config.toml
d_expert = 32
norm_place = "pre"
norm_eps = 1e-05
positions = "rope"
rope_base = 10000.0
init = "normal"
optimizer = "muon_variant"
weight_decay = 0.03
lr_head = 0.00731
warmup_steps = 200
decay_fraction = 0.906
doc_mask = true
dataset = "wikipedia_en"
Below are experts of layer 9 (counted from 0) of a mixture-of-experts language model. Rows are named router (the router's row for the expert), up (a neuron's input weights, with its number), down (a neuron's output weights, with its number) and show model dimensions 0-127. Each number is 128 + 24 x the weight over its row's rms, rounded and kept within 0 to 255.
After each expert's rows: a language model's description of what the expert responds to. This comes from a sample of Wikipedia text that the model never trained on.

# expert 50
router [ 92 154 163 133 133 121 149 129 142 155  82 163 149 120 131 123 143 133 119 141  92 145 142 110 105 140  57 146 129 141 133 130 111 114 113 114 172 106 173  90 144 140 129 128 159 168 106 112 144 158 119  92 115  91 121 101 155 124 110 151 149 109 118 162  82 127 166 137 139 122 125  97 183  84 146 106 132 131 176 117 125 130 125 107 107 129 156 174 115 138 131 126 120  99 156 140 130 150 124 131 126  92  72 131 140 121 107 126 151 176 128 120 126 135 134 135 161 134 104 143 116 135 111 119  66  87 128 170]
up4 [150 123 109 124  97  74 126 131 121 103  74 146 143 106 149 140 177 130 137 148 107 117 110 129 119 162  89 140 146  93 148 133 137  99 167  79 184 120 152 119 118 130 135  84 108 208 132 119 128 132 158 145 145 108 136 125 154 107 147 107 131 117 114 115 133 147 125 115 149 139 141 134 141 104 133 102 111 151 138 131 107 145 102 119 143 145 156 142 152 145 114 140 164 149 148  90 141  97 138 104 132 118  90 187 144  69  80 105 124 158 154 126 131 130 140 122 133 127  98 152 149 174 157 128  99 105 134 124]
down4 [140 147 130 146 101 139 153 124 112  87 127 149 144 131 128 137 147 110 109 152 105 155 153 137 108 136 206 104 155  75  85 116 134 157 117 132 126 152 119 162 110 155 142 147 127 141 121 122 161 173 127  97 128 113  95  86 126 108 148 104 121 164 121 152 155  71 109  91  80 137 109 121 122 116 119 132 113  98 120 121 150 103 137 110 138 140 137 123 126 152 198 147 133 121 107  90 157 129 116 125 123 138  83 135  98 140  97  96 124 126 145 157 112 143  88 158 162 128 158 170  80 138 136 144 117 118 111 138]
What it handles: Single capital letters and initials in abbreviations and numbers, such as S in U.S., L., St, and decimal points in percentages.

# expert 14
router [117 120 152 140 130 110 119 157 118 100 107 170 134 139 141 133 146  88 146 175 115 167 125 135 120 193  80 115 127 126 107 124 131 133 116 160 138 152 164 114 124 115 126 105 138 118 151 110 129 171  90 125 135 150 146 138 135 106 130 149 141 138 134 160 115 164 124 176 113 168 110 123 174 100 100 152 120 109 109 107 130 116  71 124 171  64 175 146 116 148 160 125 119 132 142 140 106 107  94 131 142 144 115 153 128 114  89 112  87 126 152  96 143 156 143 168 127 140  99  89 162 116 107 103 101 114 117 141]
up4 [ 60 138 140 154 161 117 143 148 129 139 109 122 140 174 107 119 121 114 140 113  92 172 140 120 151 112 114 121 113 147 123 130 125 138 112 155 109 143 145 153 129 157 130 140 145 130 103  92 155 159  95  98 111 126 151 137 124 144 132 177 125  97 141 119 107 190 114 132 112  97  89 110 171 125 127 109 130 125 160  90 130  65 105 113 120  63 147 140 134 139 134 136 114 137 120 135 115 112 114 118  89 176 113 162 110 125 147 108  92 126 131 141  95 103 137 148 154 182 125 106 113 160 130 156  99 168 129 165]
down4 [145 139 120 110 136 122 150 117 141 158 105 139 132 107 139  92 151 125 139 102 146  83  95 139 106 158 148 117  97 133 111 103 138 118 129 161 148 105  98 114 132 108 130 132 110 110 178  98 142  99 149 127 139 115 128 171  66 139 130 127 126 173 148  82 115 115 120 140 143 121 118 145  99 127 154 123 113 181  85 114  82 159 100 142 142 164  88 128 104 122 130 161 165 156 121 137 128  99 146 107 135 118 103 101 176 149 112 120 115 155 137 146 124 165  87 139 152 123 131 101 136 155 132  63 142 163 164 163]
What it handles: Vowel-ending syllables starting or inside words, such as de, di, ni and the i in Uniform and unique, plus 19 and 20 in dates.

# expert 0
router [ 87 117 124 155 146 142 138  93 130 129 127 133 171 102  89 121 148 121 124 136 111 174 144 140  89 123  89 150 112 161 129 112 131 118 129 148 152 128 158 118 115 119 104 157 141 149 163 111 152 128 106 131  98 112  94  64 159  83  99  86 121 176 124 132  76 139 117 142 104 154 129 113 100 143 148 162 176 109 140 125 143 135 136 111 181  98 182 154  63 116 174 110 112 133 144 128 155 140 135 139 133 103 140 128 112 109 135 123 136 134 135 121 155 127 125 156 124  90 116 135 133 126 169 118  88 120 147 154]
up0 [110 108 158  96 138 102 143  69 121 137 121 139 157 109  86 108 146 155 150 186  90 155 123 118 101 128 145 144 138 146 128 117 114 125 178 122 149 118 143 108 147 169  78 128 134 196 120 129 111 139 130 138 156 121 138 118 151  65 107 141 111 138 148 139 110 162 126 134 126 126  92 134 124 152 133 109 145 102  82 126 107 127 112 107 115 140 171 155 106 162 150 113 138  93 146 116 132 183 131 130 115 107 168 121 118 138 144 126 153 134 141 140 139 113 141 168 114  70 134 149  89 117 141 123 100  79 116 121]
down0 [151  96 143 107 120 141 121 115 134 121 142 169 124 157 137 128 115 121 130 119 107 121 135 166 148 116 114 160 120 114 163  72 140 135 100 148 127 131 166 173 130 127 140 124  83 143 139 126  93 158 138 116 127 101 123 200 106 111  64 152 115  97 160 133 137 139 135  88 100 126 110 130 116 149  97 127 152 105 138 101  88 155 173 129 147 145 159 143  96 145  87 137 152 118 123  92 151 189 106  88  89 116 153 122 104 141 117 133  76 132 146 112 128 138 146 108 121 153 157 122 112 110 123 104 160 131 156 129]
What it handles: Four-digit years like 2014 and 2018 in lists, plus open syllables inside foreign names such as Is-ma-il, Hav-ana, Dra-cu-la.

# expert 9
router [132 138 116 129 136 121 128 104 121 120 143  98 138 114 120 148 119 114 126 176 102 136 122 113 145 135 108 104 136 133 164 118 141 153 136 145 145 121 128 129 115 109 131 109 160 163 113 166 158 209 110 129  89 121 148 152 160 153 118 130 155 129 133  98  78 167 110 134 113 185 156 129 109  86 139 146 133  91  91 124  93 147 161 131 139 125 186 153  64 126 155 121 111 146 162 133 109 126 118 107 137  68 144 149 152 106 116  86  98 140 148 151 125 145 120 133 138  97 135 133 140 164 147 145  97 100  95 147]
up1 [127  92 144 106 107 111 138 132  91 147 128 127 123 101 143 156 106 103 141 143 113 120  89 111 164 118  95 191 113 122 154 107  81 127 140 139 128 109 134  77 132 154 105 150 138 129 126 138 175 127 111 118  93 119 130 157 145 150 113 127 181 129 127 128 133 197 121 168 122 141 103 145 103 108 120 121 127 143 147 172 141 146 124 129 109 105 136 145  99 123 131 140 124 137 147 113  89 157 166  91 131 132 139 113 157 143  64 106 122 132 160 149 128 140 141 157 122 117 124 125 186 117 111 136 144  96  58 160]
down1 [133 152 116  90 179 111 149 138 143 120 131  98 114 130  95 146 162 109 125 140 120  83 134 134 129 142 106  95 144 143  91 102 135 127 166 138 130  98 106 124 152 102 122 118 103 130  98 121 126 127 156 155 133 144 165 145 115 165  96 119 102  74 135 139 111 144 144 115 118 119 145 175 146 175 157  74 120 159 112 141 150 133 147 133  98 165 184 165 111 137 125 119 170  99 152 158 120  99  72 115 112 119 115 104 144 125 123 119 105 181 159 128 124 134 124  97 133 126  93  96  97  99 156 143 159 125 145 117]
What it handles: Word-final pieces and symbols in taxonomy lists, tables and headings, such as Nudibranch-ia, ==, Species, closing parentheses and table numbers.

# expert 47
router [105 138 161 133 107 104 135 113 147 156 111 146 162  99 136 156 136 137 118 156 126 176 140 133 109 116 137 105  86 161 131 110 103  89  85  99 135  99 129 127 120 111 135 171 134 156 127 142 107 137  84 167 103 129 141 113 146 112  89 138 131 159 155 120 114 112 131 149 116 157 111  94 123 109 121 122 140 109 122 121  93 105 138 149 161 100 168 165  82 139 133  76 116 122 151 120 110 106 183 160 128 123 143 120 121 135 116  84 107 108 150 127 109 144 130 132 162  97  61 163 154 131 168 131 100  98 130 169]
up0 [154  74 164 120 103 148 161 162 122  85 129 122 148 136 103 150  98 111 106 132 127  99 114 126 140 103 111 129 116 166 119 132 145 125  99 159 151 144 187  86 138  82  95  86 170 123 126 108 159 148 105 143 122 115 151 106 101  89  95  75 136 123 117 114 126 134  90 120 145 144 114 139 167 100 143 139 122 158 118 138 134 166 120  95 137 110 114 151 120 168 122 136 162 140 154 129  91 130 152 122 143 129 124 135 121 157 144  88 151 110 101 110 154 143  90 109 121 150 127 139 132 130 190 155 112 119 160 161]
down0 [103 118 167 134 108 172 123 118  64 133 115 141 111 117 111 124 107 147  91 137 109 102 110 171  88 126 137 129 139  83 123  95 122 131 127 142 103 133 163 151 109 116 149 121 110 141 133 141 133 107 145 121 145 106 145 161  90 140 144 149 157  83 114 158 147 153 185  90 168 149 125 144  94 135 186 113 122 149 129 121 132 121 125 128 106  90 148 141  99 124 130 127 144 125 177 160 100 126 148  75  84 128 177 130 140 130 141  97  98 140 156 160 150 111 114  85 117 150 165 126 126  99 135 144 120 158 127 124]
What it handles: Measurement units, single capital letters and numbers in data fields and tables, such as km, ^{2}, mm, M, 0.

# expert 23
router [125 155 126 140 157 103  92  88 109 101 127 124 148 121 135 128 147 114 129 172 116 153 160 149 100 140 125 121 131 132 101 107 127 103 143 114 154 102 113 116 120 111 139 136 157 155 103 117 119 155 104 117 122 157 159 120 157 132 125 118 165 152 117 107  89 207 113 119 125 118 185 121 123 131 132 150 136 124 117  53 107 151  92 121 116 130 124 129  98 152 133 169 104 111 139 171  91 141 135 174 133 107 139 122 110  98 119 107 108 104 123 109 151 134 122 149 160  98 116 139 117 175 117 164  89 109  72 168]
up1 [144 155 168 126 177 125 116 104 128 139 137 153 155 115 143 163 122  99 107 142 130 115 153 121 109 117 150  85 133 109 137 179 152  75 135 101 143  74 101 120 111 135 125 118 147 130 169 166 137 132 134 151  77 136 151  95 122 124 130  91 168 128 143 127  79 144 106  69 139 122 131  92  93 165  98 125 124  98 120 104 120 138 139  87 152 113 135 116 122 124 162 191 134 147 123 156 121 142 149 170 121 146  91 146  94 133 126 105 110  92 137 131 117 134 153 126 137 139  95 145 150 159 103  93 137 135 127 113]
down1 [123 127 135 145 152 124 113 129 125 128 158 137 136 141 133 147 155  91 137 114  97 108 120 139 134 130 126 121 159 126 122 110 160 130 150  65 161 112 111 136 107 129 144  73 158 121 135  81 108 125 106 106 140 110 121 101 128 152 153 141 143 143 145 123 106  95 119  98  82 165 102 118 129 101 118 166 154 158 153 106 131 128 110  85 131 138  68 148 168 145 107 155 115 114 182 143 100 134 118 102 129 196 157 140 123 125 174 110 120 122  93 150 107 160 117 111 124 174 177 118 126 144 141 132 176 118  97 115]
What it handles: Plural noun endings, commas after clauses, and forms of be, such as revolts, tracks, people, was, were, been.

# expert 28
router [ 79 125 136 206 151 133 151 107 130 175 130 119 171 149 133 120 163 127 124 147 141 160 163  99 107 127 100 115 112 134 136 109 119 114  96 139 189 148 153 121  90 142 129 149 128 141  99 121 111 115  94  94 108 125 131 129 166 134 123 140 130 133 103 109  76 153  95 121 123 120 157 105 123 118 117 129 108 117 123  81 152 155 157 130 127 123 133 131 137 159 137  90 161 140 165 132  95 113  93 153 159 110 118 126 164 109  71  74 115 121 167 142 146  99  98 145 159  99 128 129 120 118 151 146 110 150 128 137]
up4 [ 99 130 113 118 152 124 170 105 125 112 117 133 130 171 132 103 136 113  98 119 143 140 151 119 159 123 132 154 107 155  84  82 129 127 144 104 125 124  94 105 137 142 151 113  97 125 110 133  96 128 129 102  87 170 104 124 158 122 122 177 153 100 117 121 148 132  77 137 131 128 132 124 124  97 125  89 102 119 131 161 124 148 134 150 142 108 187  96 141 160 147 124 131 138 175 187 143 159 138 169 156 127 136 110  95 108 112 123 149 112 129 131 153 130 114 109 145 107 106 145  57 127 151 191 121 153 168 116]
down4 [151 142 152 143 121  98 122 114  84 131 125 162 131 139 107 128  84 136 144 138 147 135 150  88 107 110 149 138 135 166 145 118  86 122 139 144 127 114 130 124 160 135  90  92 152  92 137 119  74 210 110 166 119 165 146 113 117 135 128 150  60 107 157 148 164 143 102  91  94 121  95 144 153 138 161 101 111 116 108 152 137 115 121 115 127  97  85 111 131 158 107 157 112 135 183 137 135 127 126 128 123 121 132  86 152 138 123 116 154 143 144 106 145 130 122 135 122 190  98 128 117 108 109 144 145 138 114 138]
What it handles: Final pieces of place, club and institution names, such as Jabal-p-ur, Diamond-s, Tow-ers, and nouns like University, Street, Museum.

# expert 35
router [111 118 168 140 144 110 139  92 118 150 130 155 129 105 143 151 124 112 116 173 133 181 134 120 128  95 106 164 106 182 105 135 142 137 108 122 134 108 161 128 128  92 164 122 132 142 137  83 129 113 159 142 140 108 138 127 160  87  98 127 125 117  99 115 124 152 118 119 157 182 114 125 162 121 149 130  78  68 150 101 104 110 116 119 148  92 143 169 163 121 166 105 121 140 119 117 101 142 110 181 134 122 134 127 100 115  89  69 115 123 112 123 137 126  82 129 163 138 138 155 102 121 136 164 112 117 109 158]
up4 [111 123 106 104 103 102 138 120 150 112 159 138 124 112 148 123 145 143 135 124 160 117 122 169 169 109 150 161 123 177 152 115  45 136 109 117 163 154 127 146 110 113  99  99 105 133  93 155 132 141 149 140 104 120 150 101 124 114 102 116 113  73 141 153 139 122 138 169 120 141 121 128 167  95 142 138  96 105 175  96 151  90 101 124 168 126 113 149 151 132 130 114 131  80 153 120 138 166 117 135 113 154  84 121 130 122 136 151 119  95 147  89 129 123 100 150 161 133  98 154 144 158 105 163 119  81 129 129]
down4 [ 97 135  89 111 151 169 114 129 156 145 139 139 131  85 126 143  77 104 120 137 127  90 117 182 104 114 118 134 129 144 109 129 140  65 161  99 135 122 121 104 144 128 107 132 144 133  94 145 106 103 139 134 183 155 139 113 142 132 129 117 144 122 113 138 117 122 130 111 124 133 111 125 156  72  92 124 148 137 119 140  73 163 135 163 141 142 119 133  91 142 126 138 126 160 145 140 112 167 130 171  90 180 124 101 117 138 151 116 132  71 146 132 129 110 106 129 133 126  90 180 145 164 126 180  98 150 110 148]
What it handles: Inner syllables and prefixes inside words before suffixes, such as com in upcoming or welcome, b in husband, im in simulating.

# expert 5
router [ 95 141 176 110 164 153 118 116 110 108 133 111 130  86 122 126 134 121  75 115 129 125 188 132 110 146 113 125 125 181 115 133 147  65  76 108 167 117 138 115 137 132 149 128 139 128 125 157 144 135 101 132 128 164 157 108 145 104 137 135 149 142  58 113  95 163 130 129 140 122 149 113 144 119 136 110 100 136 103 138 134 135 128 145 118 157 191 149  89 130 141 121 105  98 172  96 103 122 106 121  99 108 122 134 113 105 127 113 120 159 160  95 173 126 121 144 147 113  83 142 124 157 163 127 107 133 147 156]
up1 [125 115 120 132 157 131 137 104 136 130 132  80 157 123  94 126 122 111 138  86 103 165 133 121 155 142 137 129 121 108 134  90  78 123 120 131 154 137 178 120 103 115 189 177 112 139 158 133 106 123  62 117 132 124 179 108  88 111  86  99 180 134 127 151 144 158 133  85 129 114 162 121  84 101 121 120 180  99 128 134 119 140 117 175 107 145 160 129 141 141 113 101 109 110 133 101 127 118 141 134 127 123 125 150 142 112 121 130 129 135 151 171 149 112 130 133 127 170 132 144  92 129 119 131 173 142 104 173]
down1 [145  72 120 134 132 106 108 146 125  85 166 123 122 114 154 112 131 155 141 121 130  92 106 145 132 122 117 137 141 137  74 195 197 147 158 150 120 136 112 100 103 108 117 126 129 120 126 161 158 147 156 140 160 116 167 168 110 164 189  94 145 140 111 153 106 116 126  96 130 112 157 106 150 136 149 135 132 139 134 135 136 145 151 137  98 124 115 100 131 136 149  73 155 119  79 115 135 133  92 129  96 152 150 137 117 155 154 102 112 117 105 115 109 120  75  87 134 108 156 124 106 119 116 163 136 124 119 128]
What it handles: Sentence-ending periods, line breaks and commas, plus clause-opening conjunctions like which, where, but, when, while, because.

# expert 60
router [124 117 189 124 143 154 143 142 109 131 102 141 132 109 132 125 113  97 129 151 114 166 147 131 119 105 120 143 100 169  94 159 145 128 132  93 159 147 104 134 147 120 161  97 116 128 124 142 126 140 119 104 118 120 133 109 135 115 114 140 132 136 117 116  79 101 139 157 167 161 115 155 147 125 142 137  89 119 108 117  79 177 104 132 178 112 108 153 101 114 181 118  93 136 116 121 157 137 103 150 153 103 143 131 119  98  75  90 104  82 128 144 130 170 138 168 198  92 116 121 128 125 146 114 112 136  83 127]
up1 [159 150 107 127  82 144 175 115 104 126 147 121 144 100 143 144 140  77  98 169 144 128 171 129 125 122 126 113  68 154 112  79 111 102 128  89 162 104 105 127 152 157 130 110  93 129 140 124 128 175  83 145 119 127 135 126  78 134 139 138 105  97 124 110 107 127 114 158 160 158 119 155 134 145 126 127 126 126 147 120 129 121  90 167 122  92 155 108 142 133 132 142  64 147 122 120 170 118 108 156 156 138 128 148 116  80 132 136  91 128 138 139 172 152 155 135 148 140 133 159 129 161  83 116 140 110 140 135]
down1 [118 128 147  93 170 159 102  88 153 136 114  94 134 118 161  92 134 124 150 118 122 101 135 113 126 138 151 143 167 127  83 116  97 126 116 139 129 145 143 166 125 121 149 128  96 144  97 136 138 129 146 144 144 112 147 130 154 127 130 128 141  93 115 124  84 165 104 130 124  94 140 138 181 105 129 129  76 158 141 150 135 115 132 161 118 133 148 126 100 118  92  94  79  97  89 118 123  75 169 117 177 171 154 101 124  99 150 115 145 147 166  88 136  99 141 133 147 119 142 116 130 130 161 181 145 111 160 110]
What it handles: Mid-word syllables, especially in, der, ad, inside words such as Coord-in-ates, b-in-s, San-der-s.

# expert 8
router [120 148 138 186 134 134 113 129 154 125  93 108 143 121 129 152  91  71 100 173 124 138 133 132 125 110 104 108 157 130 170 134  92 123  81 123 132 128 160 111  66 101 110 151 134  95 137 115 165 160  86  98 105 152 120 137 142 140 113 150 179 144 106 163 148 148 148 167 157 128 114 107 127 117 139 142 148  72 121 120 113 137  95 114 140 105 147 172 105 123 137 143 109 110 168 124 116 104 100 125 132 101 127 158 138 105 134 117 136 138 106 126 142 161 131 116 133  92 124 158 164 162 114 112  68 139 118 141]
up0 [118 122 157  98 165 118 160 136 142 122 150 127 136 111 167 145 123 157  70 120 127 140 116 153 134 123 103 125  96  87 105 138 143  74 145  72 129 144 112 120 104 131  89 116  98 138 152 108 127 153 119 104 140 149 143 119 124 145 149 172 135 142 110 150 152 132  98 149 125 126 102 118 137 102 105 150 155 119 138 104 137 166 121  88 102 118 150 110  71 102 153 163  74  88 145  98 148 127 117 139 124 154 142 136 109  83 156 104 111 155 121 149 125 137 141 175 116 110 163 104 153 156 132 120  87 127 137 182]
down0 [123 168 142 117  85 153 114 120  66 137 144 122 122 126 106 145 124 137 168 120 147  95 135 114 109 172  93 120 116 131  96  70 141 100 118 107 152 122  86 131 155 114 151 103 128 142 152 130 143 122 103 133  93 153 145  99 178 164 136  84  89 156 132 127 100 110 103  97 140 119 160 116 112 116 140 158 144 128 125 103  91 155 127 112 148 153  98 157 128 111  91  94 151 119 149 133 136 161 116 143 151 149 122 112 110 131 163 197 151 114 117 151 112 128 121 139 138 192 146 109 148 158 134 139 100 137 138 126]
What it handles: Short tokens inside parentheses or table cells, such as single digits in (3), USA country codes, and Mi- or Bi- word starts.

# expert 46
router [136 120 159 103 152 151 127 134 112 126 131 133 143 121 123 123 157 127 133 148 103 130 161 112 145 138  92 124 132 120 148 117 106 102  95 149 153  65 141  92 100 102 109 198 120 124 133 139 142 125 113 141 111 178 153 146 141 136  77 150 137 142 132 145 106 122 112 151 140 159 106  99 148 128 127 121 137  93 123 121 118 131 136 107  96  87 176 184 120 154 135  99  97 117 133 181 148 156 108 131 141 111 115 113 129 112 109 116  78  98 156 114 150 155 119 113 139 139  62 163 155 115 135 119 141  71 108 161]
up1 [128 113 163 122 133 171 125  86 100 106 144 123 115 140  99 111 135 188 104 163 151 116 142 146 110 134 106 154 158 144 126 140  98 108 114 134 121 121 114 110 137 141 132 138 159 128 110 153 117 133 123 124 142 108 196 132 124 105  93 157 127 154 115 136 101 159 114 122 121  68 101 138 148 104 105  98 129 122 119 107 114 154 113 136 115 156  97 150 115 112 188 130 137  88 119 107 150 182  66 137 138 114 156 119 152 110 128 139 116 152 128 136 185 148 115 101 148 113 117 168 146 142 119  62 134 128 111 163]
down1 [120 127 131 197 125 110 141 138 145 103 140 137 162 111  97 158 139 146  99  80 120 174 134 129 130  94 147 132 133 132  99 141 149 183 153 133 107 126 136  95 124 107 138 153 100 156  94 133 143 135 168 140 116  75 146 156  69 112 112 108 106 155 157  90 119 158 123 157  55  94 135 121 113 140  96 127 104 161 109 130 144 135 187 131 153 128 108 107 131 146 111 114 163 132 115 122 143 125  92 163 123 154 133 140 113 116 116  91 119 115 113 125 126 134  77 165 133 144 125 150 114 129 145 136 113 116 151 129]
What it handles: Spaces and single opening letters beginning the next word in prose, especially f in further, fluctuated, far, fix; also comp, b, p.

# expert 36
router [125 114 112 118 123 157 117 124 130 135 124 121 152 120 148 127 158 126 159 112 110 158 142  89  79 130  93 127 111  90 141 103  95 136 113 111 149  95 158 132 100 158 154 151 121 135 144 152 149 173 111 111 103 150 132 116 163  92 134 135 172 104 130 108 112 152 123 136 147 133 127 113 159 104 115 127 145 127 128 127  78 104  71 102 132  89 164 134 102 137 147 134 108  95 153 133 167 153  77 102 137 113 117 143 109 126 104 126 110 132 165 160 172  89 154 140 149  75 138 130 104 184 138 126 130 136  93 183]
up0 [148 150 118 144 122 139 154 133 133  84 107 131 151 109 140 154  96 140 149 136  86 159 146  98 142 142 147 118 152 121 124 148 103 168 105 130 149  97 113 173  70 120 150 140  98 153 170 100  95 178 119 125 121 166 153  97 123 119 152  91 121 121 129  98 134 153 134 118 126 180 130 165 121  97 137 134 142 137 105 112 110 128 112 139 158 110 154 101 156 149 139 121 120 115 120 163 138 103 113 140 128 136 133 112  56 137 146 100  83  78 159 152 137 126 139 198  96 117 132 120  95 139 142 142 136 139 123 149]
down0 [ 92 158 140 160 122 127 127  95 162 172 119 127 166 134  88 105 175 124  98 135 116 112 142 120  88 115 142 138  80 100 138 129 163 132 143 144 157 114 118 130 153 128 138 112 135 111 124 135 119 124 166 108  92 156 124  97 147  83  97 115 150 181 111 175 104 140 110 117 138  86 143 141 124 108 139 140  97 102 141 107 159 101  89 127  84 152 148 159  98 133  99  91 162 103 105 114 145 112 126 115 151 164 153 129 152 173 139 123 148 162 150 116 132 124  97 147 150 134 144 105 172 104 130 143 146 104  86 132]
What it handles: Colons after infobox labels like Coordinates: and Genus:, degree and minute marks in coordinates, and line breaks in infoboxes.

# expert 3
router [139 129 115 161 115 118 104 160 140 118 126 120 173 116 138 132 171 111  86 146 137 131 137 127 102 123  86 126 133 100 151 163 115  89 115  84 123 126 140  99 128 135 132 132 163 183 107 135 172 156 118 126  79 142 123 116 197 126  90 104 116 111 130 118 112 124 123 163 161 134 130  98 163 107 133  98 120 120 117  66 131 137 135 132 128 119 142 136 123 151 158 113 165 101 128 128  86 106 167 152 174 101 100 137 115 133 166  98 123 162 147  94 144 146 136 145 148 131 110 154 145 135 139 118  68  99 104 142]
up3 [175  98 169 168 134 141 147 104 101  84 116 110 125 124 113 147 174 119  93 109 129 124 136  93 113 154 116  89 133 124 112 116 123 106 126 117 127 128 135 111 143 145 113 128 166 137  91 127 147 181 105 129  96 153 140 144 130 122 151 186 117 126 155 176 134 123 126 145 137 103  99  92 147  89 133  75 118 129 150 131 176 119 139 116 124 151 100 155 154 179 121 125 134  82 153  95 113 140 162 149 136 144 106 134 123 119 173 123  98 128 105 106 141 150 127 152 161 127 112  83  92 113 115 144  96 148 114 167]
down3 [127 150 158 125 105 137 106 141 131 101 105 139 118 112 133 145 112 123 133 139  84 133 193 109 116 107 131 164 119 114 147 134  97 157 125 128  95 129 149 141  85 119 103 139  85 128 158 137 145 112 148  96 130 115 116 166 164 120 116 103 196 132 140 130 119  92 142 115 121 117 115 118 132 150 139 130 166 140  80 157 100 122 105 141 122  61 151 130 118 124 100 127 121 145 107 138 121 121 158  67 192 141 165 154 100 129 155 150 124 185 122  77 144 133 115 104 142 142 109 163 118 122 146 161 109 129 129 125]
What it handles: Single capital letters opening a word or name, often after quotes or pipes, as in W-ho's, X-iaoping, I'll.

# expert 19
router [106 125 146 137 130 110 138 123 122 144 111 111 186  75 123 148 172 135 143 131 128 153 153  61 142 113 142 108 194 153 138 113 140  89 116 148 141 127 171 131 154 115 125 138 140 102 118 121 132 106  85 122 100 179 176 115 120 114  92 122 130 127 117 140 113 156 127 146 132 146 127 115 128 103 116 101 102 148 157 110 105 138  99 108 158 103 136 120  97 140 142  89 154 163 142 122 105 119 109 149 108  76 106 125 158  80 140 102 117 119 165 118 126 115 133 154 161  88 161 111 139 148 168 102 115  98 138 152]
up0 [105 167 145 150 102 141 154  88 118 146 115 148 123 115 132 147 169  87 125 132 168 113 133 133 138 152 108 136 215 150 112  99 126  89 151 127 170 149 124 143 110 128 113 171 123 130 160 163 163 131 128 139  97 125 154 109 142 111 117 119 116 155 101 127  95 125 119 106 152 114 170  56 120 110  95 126 140 146 150 137 182 121 117 124  96 108 124  93  92  75 127  96 127  96 103 129 146 143 140 149 153  90  95 104 139 131 140 127 105 122 130 129 173 114 150 120 136 116 136 106 102 138 133 115 148 109 135 151]
down0 [115 113 132 126 102 147 151 136 116 128 134  58 162 177 124 138 119 132 124 142 115 121 104 105 104 120 158 106 136 196 116 149 135 106  93 156 123  96 117 130 130 143 100 120 115 143 159 124 130 116 158 123 145 121 120 124 105  92 181 118 105 170 154 133  91 107 158 166 148 147 137 120 154 130 148  98 107 132  88 149  83 126 112  94 143 147  84 176 118 103 108 134 138 118 143 112 141 144 115 117 134 144 159  85 130 172 140 166 154 102 119  78 117 117 141 107 136 131 160 122 103  96 126 143 130 112 183 146]
What it handles: First names and name syllables, such as Mar, John, David, Ben, and the second pieces of surnames or places, as in M(er)cer, Ar(k)ansas.

# expert 27
router [105 131 187 132 114 111 164  98 149 168 122 102 139 106 151 160 152  87 131 147 109 164 167 103 138 149 162 135 148 146 151 142 117 131 125 124 147 121 153 114 128 120 118 129 130 128 113 149 110 120  99 111 142 123 138 132 167 112  81 138 147 157 101 121  72 130 101 159 135 100 142  71 126 100 171 140 139  93 107 138  88 146  82 139 129 105 147 146 126 165 162 127 170 134 129 157  94 104 163 168 150  96  84 123 156 158 100 138 141 115 144 126 143 112 139 132 131  87 132 133 129 166 122  79 120 116 123 148]
up1 [ 82  98 130 133 145 178 128  81 128 114 138 107 122  84 107 126 130 123 154 120 145 108 110 119 120  99 179 104 168 131 138  97 129 130 128  91 140 154 122  82 129 149 154 108 127 144 122 145 119 138 101 145 166 169 121 123 144  97 136 161 140 111 135 110 140 140 133 131 158 105 111 101 148  97 106 143 130 115 139 179 129 108  97  84  95 136 127 122 126 124 194 146 151 142 128  65 129 136 150 193 129 131 159 119 149 109 126 125 127 133 123 132 136 151 145 117 159  70 120 152  86 121 152 103  93 154 138 144]
down1 [ 81 127 134 142 169 136 172 129 149 108  84 163 144 114 147 115 152 157 198 117 141 130 141 129 143 159 105 113 122 102 105  92 114  90 126 158 129 140 131 103  90 113 100 128  86  85 129 122 122 135 147 119 115 148 155 165 116 102 141 110 140 104 140 139 128 145 185 148  87 121 185 116 116 113 128 113 181 115 118 120 127 147 132 108 107 131 135 147 153 147 136 129 118 120 139 146 117 125 105  99 213 130 156 133  82 122 149 110 144 138 113 121 131 154  95 109 117 119 118 150 121  82 108 101 133 157 135 117]
What it handles: Interior word pieces after an initial letter such as h or m, like h-um-our, h-um-erus, b-ir-th, se-ni-or.

# expert 57
router [ 92 125 144 169 142 165 120 115 146 134 110 111 132 117 125 141 124 123 116 149 107 139 143 123  92 139 101 117  88 162 177 134 124 121 110 106 131 167 157 129 142 113 148 152 110 131 128 171 120 142 110 141 110 164 145  79 186 124 124  91 123 151 133 143 110 153 160 123 140 124 110 125 175  92 154 130  80 144 121 135  95 103 137 139 157 137 111 132 116 185 130 141 124 104 126 194 135 144 123 122 138  69 125 132 113  77  95 125 100 120 136 122 179 121 136 113 129 111  83 135 138 118 134 151  73 114  89 107]
up0 [ 82 172 179 186 143 130  86 128 132 159 157 133 100 137  92 118 103  88 171 142 133 108 125 122 166 107 128 122 128  96 131 119  82 135 153 167 160 132 123 137 132 106 158 152 105 105 138 120 138 138 131 121 115 110 125 170 119 109  82 139 150 116 125 133 105 127 116 115 149 102 120 118  85 121  94 136 132 115 140 158 138  75 133 139 151 132 111 120 101 108 161 112  70 165 129 118 138 129 116 132 110 117 131 120 169 109 114 136 149 163 178 153 131  64  97 150 111 134 134 131 141 114 104  97 149 111 167 124]
down0 [126 129 110 114 141 149 130 186 130 101  79 162 118 100 138 109 116 159 153 141 140 116 138 166 128 126 119 172 187 123 126  96 102 157 117  96 130 116 125  96 142 180 134 122 134 142 136 113 115  94 100 128 120 165 127 174 144 101 117 104 147 121 165 130 101 110 109 121 111 131 128 108 169 155 126 124 100 156 148 162 126 105 127 153 130 119 147 121 115 162  71 162 105 153 115 127  79 164 127 130 149  82 116 109  99 159 119 133 129 139 128 126 144 109  72  76 121 138 112 141 127 126  90 171 136 101 127 154]
What it handles: Word prefixes re, ex, dis, p and openers like parentheses, quotes, hyphens and LaTeX symbols, as in re-placing, ex-amine.